{"num_hidden_layers": 14, "hidden_size": 384, "n_experts": 16, "d_shared_expert": 192, "hidden_act": "reglu", "moe_layers": [1, 2, 3, 4, 5, 6, 7, 8, 9, 10, 11, 12, 13], "routed_scale": 1.0, "router_logit_norm": 1.0, "lr_router": 0.00197, "norm": "layernorm", "batch_tokens": 65536, "max_seq_len": 1024, "train_tokens": 368100000, "max_steps": 5617, "dataset": "wikipedia_en"}
Below are experts of layer 10 (counted from 0) of a mixture-of-experts language model. Rows are named gate (a neuron's input weights, with its number), up (a neuron's input weights, with its number) and show model dimensions 192-255. Each number is 128 + 32 x the weight over its row's rms, rounded and kept within 0 to 255. Numbers have three digits each.
Before each expert's rows: "mostly gets" lists some tokens that are sent to it at least half of the time; "comes after" lists some tokens at least twice as common just before its tokens as in all text. This comes from a sample of Wikipedia text that the model never trained on. Tokens count by the router's weight.

# expert 8
mostly gets: "\",", " 2000", " 1970", "),", " 1960", "75"
comes after: "–", ".", " (", ":", "|", "18"
gate22:132159122143114106146123095142100124131148145179146113129119173137084120116081074119163169182161147141119123077169091165158148150061107140097165089173117131150105110103131088130197091118150157
up22:127136110179112139133115112162223147111160122168088127136146089173110138076143115107155160134097132146109162119143163132139135119119143127110131119106137122128086126096170155205130151088144058
gate23:147136156162092133134176118140116094111135177138154169129138115114170145114156174149137093150131191142088040190103132129111102141099140194108151117167095178077165145178115126128114115095105177
up23:113138089086052122111153075151124070150127125139170123116237142151203144091098219166114196143136143140100100146084130137146093177113125178133093165084092171087110109181166119143114175083094167
gate24:198084094096149126124113209130112205124171101149150175116181090139119103129087127129162147092078113148084135111088124181119137058136084164140160067156081133134084105080074134137131145083132156
up24:109115162129138085082149168122123126116108172146115105159099096078064134134162111169109137164126079113092186118132144141190172150098124080166102155129107133141079155132147132159186105112105150
gate25:098120166022135179108079147143133135140135080126114094116182101158169119111062181108141115122139120163115124146111102107112130106097095149054095175152116183120118142113189145104072102122092122
up25:138091148157063216202089127114147108131118115092124103121138135067123102130180112124143111091165082136133203112110147155136097191125091191119154111105142104061173187153146089133160099116086140
gate26:096117123125117108121164125108137094131131174139118075168115163117159057171093110180110140101179152172145146208154085099127150129140110111108135115066125126125050060155121142199104092077152138
up26:123094141179198081176134136157128075109106140126119132132167143137158129118087147136146116160133071151146187084166093119127087122114118130134089102086086080170145130160100164147190201177117145
gate27:123123130112129096173158118124092128170084176081206098112205134129118099088088173141157161144098087124125151159115136141155060121107135081094173158074055124191156070145177160154106171120186120
up27:128166136112098129170103127156128143087123144104090134188093159140131144126128129074129182070112135151110157170157108122112141107138132194132130114191084122149107124108083104139100136124204159
gate28:152154120168205101148153140201114145117132085134097055126156099127118166150167155097124126201104144210146122154069074097098179103144132164108116105096109126171111137130173135107167098108109130
up28:118119160130131158166136166102103125157076063209134135108190134140108161187169133125086081113129119111125090145052178116123102085116131133184022069167104142162148120141163128126109148159172142
gate29:089049118107092099087111151186165086105062087140064131139154146145126090144137104128157142104135177124080074167162063128147213176113099089099139120126183107135112124066113093109138134133211135
up29:087161125098184125172100147083135130124156124108114148101107091109152093094148127140132124143144149246168144101052144145103170128143153101098125109069170131108130122128132156158066107084106142
gate30:148075078136132134151127096109117105166131163141091138116164195144104130127110089085175126158127091158122134120113128100120115109159090132123134149104071087092108093105102142172072116207120137
up30:120100119149095057126116134110131070138125091151084122121140210128166103125129062078149044133160179124157081155140171110148119135124106173138127092095128122118137145119098113128136113229125096
gate31:133117121077136066136139130096127176150159113103146063118088119160093086091133111123156143115147109088114123181073143141113118125101153129125105135086191165082124141088181118165091106082107166
up31:167170156115082149097143196167136142170119107113174146160134103204133092138145082141119122149107145096090075095131143140132154125062052136169125163138197119094160099090150142114158124127107120
gate32:119102131113179160153131071209125160123131151088113129180148098112135160164122150099124153220083173179082125136117156148060115119144141119137167143161195120073174115138111163162160131098193169
up32:121135166112134175122144114120132128127147058088103086135096132116163174111121171124157104101086102235129144106146143088137131130092137115180152160108051121115169095063145061107111122174070177

# expert 3
mostly gets: " second", " won", " −", " third", " received", " same"
comes after: " |", "|", " (", " a", ";", " 1"
gate22:190127055110064150128087145155061161161169105094053097192103167138223133148129103076075105093096130145086148151129106107113110114065079159118183130149155114081184111105135119112073143129078110
up22:117078125159078146125151176074176156103179152146138158141163135168127167113107120114167109159118138182110138107108143139130145109120103104113179191137100138122142101160167092149116117155088063
gate23:116158121139126135131134170108111108134123124109113129121115147101087099137130160140130058177121126075171124126082115155217097164180167097179143148179166146166080133171138130089058139093153185
up23:133148095116101140147155125142096106149133111132155113108049149176159119168130109162128154098144194100143127119107128110101126170149146137170169136185143110148121108157161097100097151150162117
gate24:151117118084149146162160133138106162145170103062146067096132085160122136124149132084134107138163084103129077131138167121132067107148052164104085120146135147106144153131175118143139194111137098
up24:094103126155172137145069142120134056109127146132089055097130121094133053138137147172138139109088126128087170151048188117161080181097138140119062152085131127096111103154134118154073123127152178
gate25:118087101146122057106149170167148171104139136080134121113113110132133121108145097083137106239120137133182076192102164077101033151092086135138113091113125062127141121088100112114113130098153108
up25:208156097145116151128180124079168115149113088165159191131130109085067121111118130094162130139135126128122128180144140108052128191112104135120163140178161112108136128151128109097143186077113112
gate26:054133107098118120121045127174086113085197094146198171113151158149133135112171099095103129126106194156141113134179173120090139161131163129116109157157134162049127116144133176085139127150166164
up26:128117119099168128077100164103145138114178073119103105153118127136148176103125098080118126103146117114139133147113151109073115157138124134202087139088132121166155110162110130185154143149087154
gate27:200170136109120052079142199139136157179121142144126163087148086127132207113063128132145121146141154149146077191123065140076104085109152148158096145106110126124128137143122147099135070158137132
up27:132095141199125158180135223136155133111149178106092096133093096142178122073125149109123119084180130165097104105122161167155158097107132061101127101161143125112166089119161159114079157121172096
gate28:122107121147095121115136157152121112106112096175119109080117128051162120153176109175083175061121097043153133199171140141064091025167135071105173194097090136176136121171136048112102091153115178
up28:150110159126127136132147127134108129144088148125130085105153126101109149175161093165139155094217146129154119184114120105111081105196109109060104135146101127130155109156245058099125116116182160
gate29:199097160139154151100098142083127086069152182113117115118149129111123174155177122126117127130111139201157115135075143155120123132124107172104135138127168110169171148094075111092147143144157117
up29:087118154202099110145174104117112135108066191062140128159096081098135104118147133145141148112061159118080135168155157109140102166167150082116141131041091147127121126107109128105080172105128097
gate30:065082107162166168103110122116082171092119128179089131125109114075112190092134143119106176145131187102116150143111167057108098137174075173123062153098122115061142139137126100141182135179106101
up30:100147087168206142084127126176110095052141161146152160151149092135129117127119099160140090167071162074132138098114132119128166134097107054108073121156155150159132070092134171162152103139177174
gate31:150129140140085122128177131097133062123174155114144100062099195119103125148094087105077134068132067097156095147126111132090086117168161159139218164144121170063147132119144173142120094090083100
up31:081113135145096150159157131136120148158100062117163107175109111071136086127148101105124122100106120085144154099117126113176091098104132110168076167113020140152123170120119107114165093127160130
gate32:113102134156144127113167165147163102115176130070078140109093165140143122122144145120142117191124123124154130088106065134087156168151049140144103133166130150103132163083165122153096086100100121
up32:127028131132106103124142103109081097164094126159131129093122135118167138067115121127166161131145164122196151137100113107169099089088150142115060111131082058128190181115135095122148132110170142

# expert 7
mostly gets: " member", " government", " list", " part", " director", " production"
comes after: " the", " a", "'s", " The", " his", " an"
gate0:143150144128153189083134105147143143137128115119130076170162148097070134142088091134129183179121123163154178145130130115134107089142128078083110127162176157117128120152118145199088168151109125
up0:158178078083152111186120144160122119070128120147072142146117075084134150161131187123086121108139101165099086104058166148131119041124158128156170148142173164127154185112148163135090146133184175
gate1:171073169149081109141126123133147104108114137184138153085138114158137054122093125145122159133107126117121180148164125152094132136136161065116145112143106150142103131086219180163178121128038136
up1:107100097207116082059134174110130072191039104196109143188127131193198114123158122136129166127164102087148111089075120145096150106105093177142110151126103162146177157067113105178126091134072122
gate2:107094148152137114128154104149166102129157113089079145171129146152107149158170120102086085153156200155196122097084105136142125063124185107173076151095156102161119120087140168148131110152171149
up2:135148151126186165130137148098128117125207123165142154126132137155143082105146128114108094138160135134088109170126107100123125108147063110139099088142074132053155118164124152179138104102172159
gate3:155096135128148132119133118117135170112144142134076117176117097097100105203111137107088183146093127070141097149115119127125143127129145113129170139079139096165081118105197122162083179122150141
up3:133123170139098077083160087128169119155149104151162137100122146127143102162141077150172146120137054118165084127147088113118099056186187083105069165089113095065121168147143179110214129086107099
gate4:178160172108156161055181121127096154125135141104098113125118112197176143139106134077029166159118074174130143150115138167163170098141138148136123087104138126118101089100113183154162145126099124
up4:186134172145149129153188145108149133131089141133144152131078082065153126108067099075149123118123100167131106118190165144100125097142077126070106147143087145196116127150106153114133142106139125
gate5:109136147146142130111123130181133092097200083121150122159082134147148097140129157104121135161092177122189122105143109155145132179127118135176114121089129098116080152161173077141101138136066118
up5:088127143194127127085176158142125126150093131178144147162161162207168166111116152118233120148069148159097148127103115173152109112160128084117195076132117197116150137135082146126131140102100116
gate6:150114039140162126083127192109145153117088160122170122090140074130131144121152111134187128118146115115130087126120150094091144133166141104181075081130066146166159112095160108157119084121117166
up6:137142090079153167163181141145122150130106138126152150047168097173159068125143150100100113158160117148076134137134184132111114089144145081127103102120104093164112080127097168079137137119164160
gate7:116122197149128131124091103154125133073118094126135124165192131137128128112158128129141214137140148081133106110119126121078146173115123117139102170133062136132048131098138159199169128139071136
up7:122124161097129076107120104135120112147176087130148100142118100194112123141158175082114192065102093100097104080091070125088093112099148069119119162200113115193121122114060114141134099160095102
gate8:180107078130173163145134167149108103171166122132112106098192125119113152118119119138102092180116124153121131077151098101212193143113195109127142161160100126178117139117140136134103082062106124
up8:085144147170113176182134084059137136077158094071113058172123126122123145114160072125036130177079141171178136148138139191155116156110149129106198120123132096160115144142086130108156138193081063
gate9:111105157158149087159147138103120084174127167103176120113166156124120141132123082118098137135181134115124059209146116115179131121129106145125167124122107121214150147092167124113134160121110070
up9:122171112151066151141114122167116097140158145106125133164088179136165121162116125158136090140100153162154049181146122104078142167091115154122142108127093132046141079160155203118072031147147160
gate10:131159097107134177137122133157132102107161131115155127110145118111162092119161117154104112088111128149118137159113110150133104139203121132165131113151125136177097093158103134157175132160140163
up10:116115113191151085129115132119144119127064107131134175118140119134104156117067101087196116147184124108068117138116192162163129168138139095176147118109150146085192101161174092116138164081175166

# expert 12
mostly gets: "==", "===", "\n", " \"", "====", " ==="
comes after: "\n", " |", ".", ")", "==", " ="
gate22:100135133098181119080122167091146085150181128255119143173116146134166177095113133156088135167090144062112115142120207162107173183146067148130156156089094138124161120112151112102188159087105181
up22:106170095140094170100101096090156128100163144130145080176076087178139148106159194155127178125067143085070119088135164170116077168090092123128108126082096102096101105105083113169093079136143168
gate23:156125090138173103156180162110073092160119191129091115195061082155093137124132109074160124104119111141068152127122160146115121100086198221092160175123157127083100104149186132173111119144095127
up23:068143127141128128111113140051148107167073178119107099109105131095149150124102125125116147153142118162146114151183061068087115112176082142101147131164131170093088107202082142135166162183107163
gate24:159107149117082098188083085141132183206134093177094133172091169083138148170142132175114134113096185142121118187145112134096095127155155139096096175131120188094149113136076159120132126118137128
up24:129156147122156135093139077124166128080094181155119087083147151143175139148136077117120172151111113124127172163083132124116044114135155162187149134069141089132133172107131147158172145086162123
gate25:135110098189130088121161169120122087128167068120081085159114163073171089096156125093177088138106170136125124133146220181115114101195102091114182113096183138120147171158166085123113083161129075
up25:188192100200186079068124146123168121110139124096072086122114155114091066118123107124133147164138160125105078169098097064173114150137127143139169081140166107128165169144125106147101119178123148
gate26:107111171172071119061119070111134147115034094132212156130088086115094156141107101171093154163183140126142148152139143124079130131111140119102176129140151140163147094103134129088080111079180121
up26:131165096151120112135135070152110138119110091142101106120130110140139138120110143209128122144142133172142122084168099073153099151137120088115135174039141137194133110098128104198145152155104136
gate27:154154135101073172115120129102127098145166090137119170099145127117129109122104139105119107131191124169125068146160141141164123143133105108176127073165191116100159108140149049068154101102057122
up27:141178109168087117141093105165097154128135112147171151157150108190158093155121115165076150159137142168112141103103165109178142138107131166100131154222141106097120138108118117146128143197168124
gate28:101125124170145174142154170066085142155128132088127137095165116103142163096109129176153119122162090134149083162169115124105199111137121153152079158179178133138171109167143120113119098096136098
up28:126090160101169116131111107156098120127172101129081105147138126116146116070132175177072109092091132125161116142117179090124114172091131106108147133137080074137117053103188107135168155131132143
gate29:099112139059143142167179168124171144167138118145157143105145140172113100119081121122129135088144179091164111114194140113074127149107101120124119119143164139130104102092206128151111084102138126
up29:060137106161136147103180118062077138091114122114136120134145089114119166101106102162058134110111179124147119189129174171074157082161085181152145069117182141117102070165152095137185195113121157
gate30:091096125107134094104089059125102155112116112131147124124162078086102137136114076137152101168071146090076161106133122147111073112115108128133125118158090137134131147123064127111122127135137225
up30:131086107136126137202117192118154072064105179163086133111149148130147184111082061102131150123105127176109092150104071083160156081125153126151111136079106101159125116087133118099125164168096101
gate31:092150142124080157116199107106113154138143135124054101147115137155143097161188130131134167152141133157136151170109151128066152094080141081158141113138134178119146105122145146056139213169107125
up31:084191143153107106128137074155187127104075115115150120133138181073099152134123115116130059147122124158105165162152102138190179056172134062132108142105138161104144101140165141161098085159163124
gate32:102153115172125097104104119115149111122126090113171096134140153087128175174132112107145096121110161115132115096082170148048160188093101186138129139119146062208174174135155097075123128165090137
up32:104110154113067131142154132138087109085090124111119113061135133109193163092159172093137101139138135085066095143121117147140143118102123124190101168120107160148099119126163130176185179158099121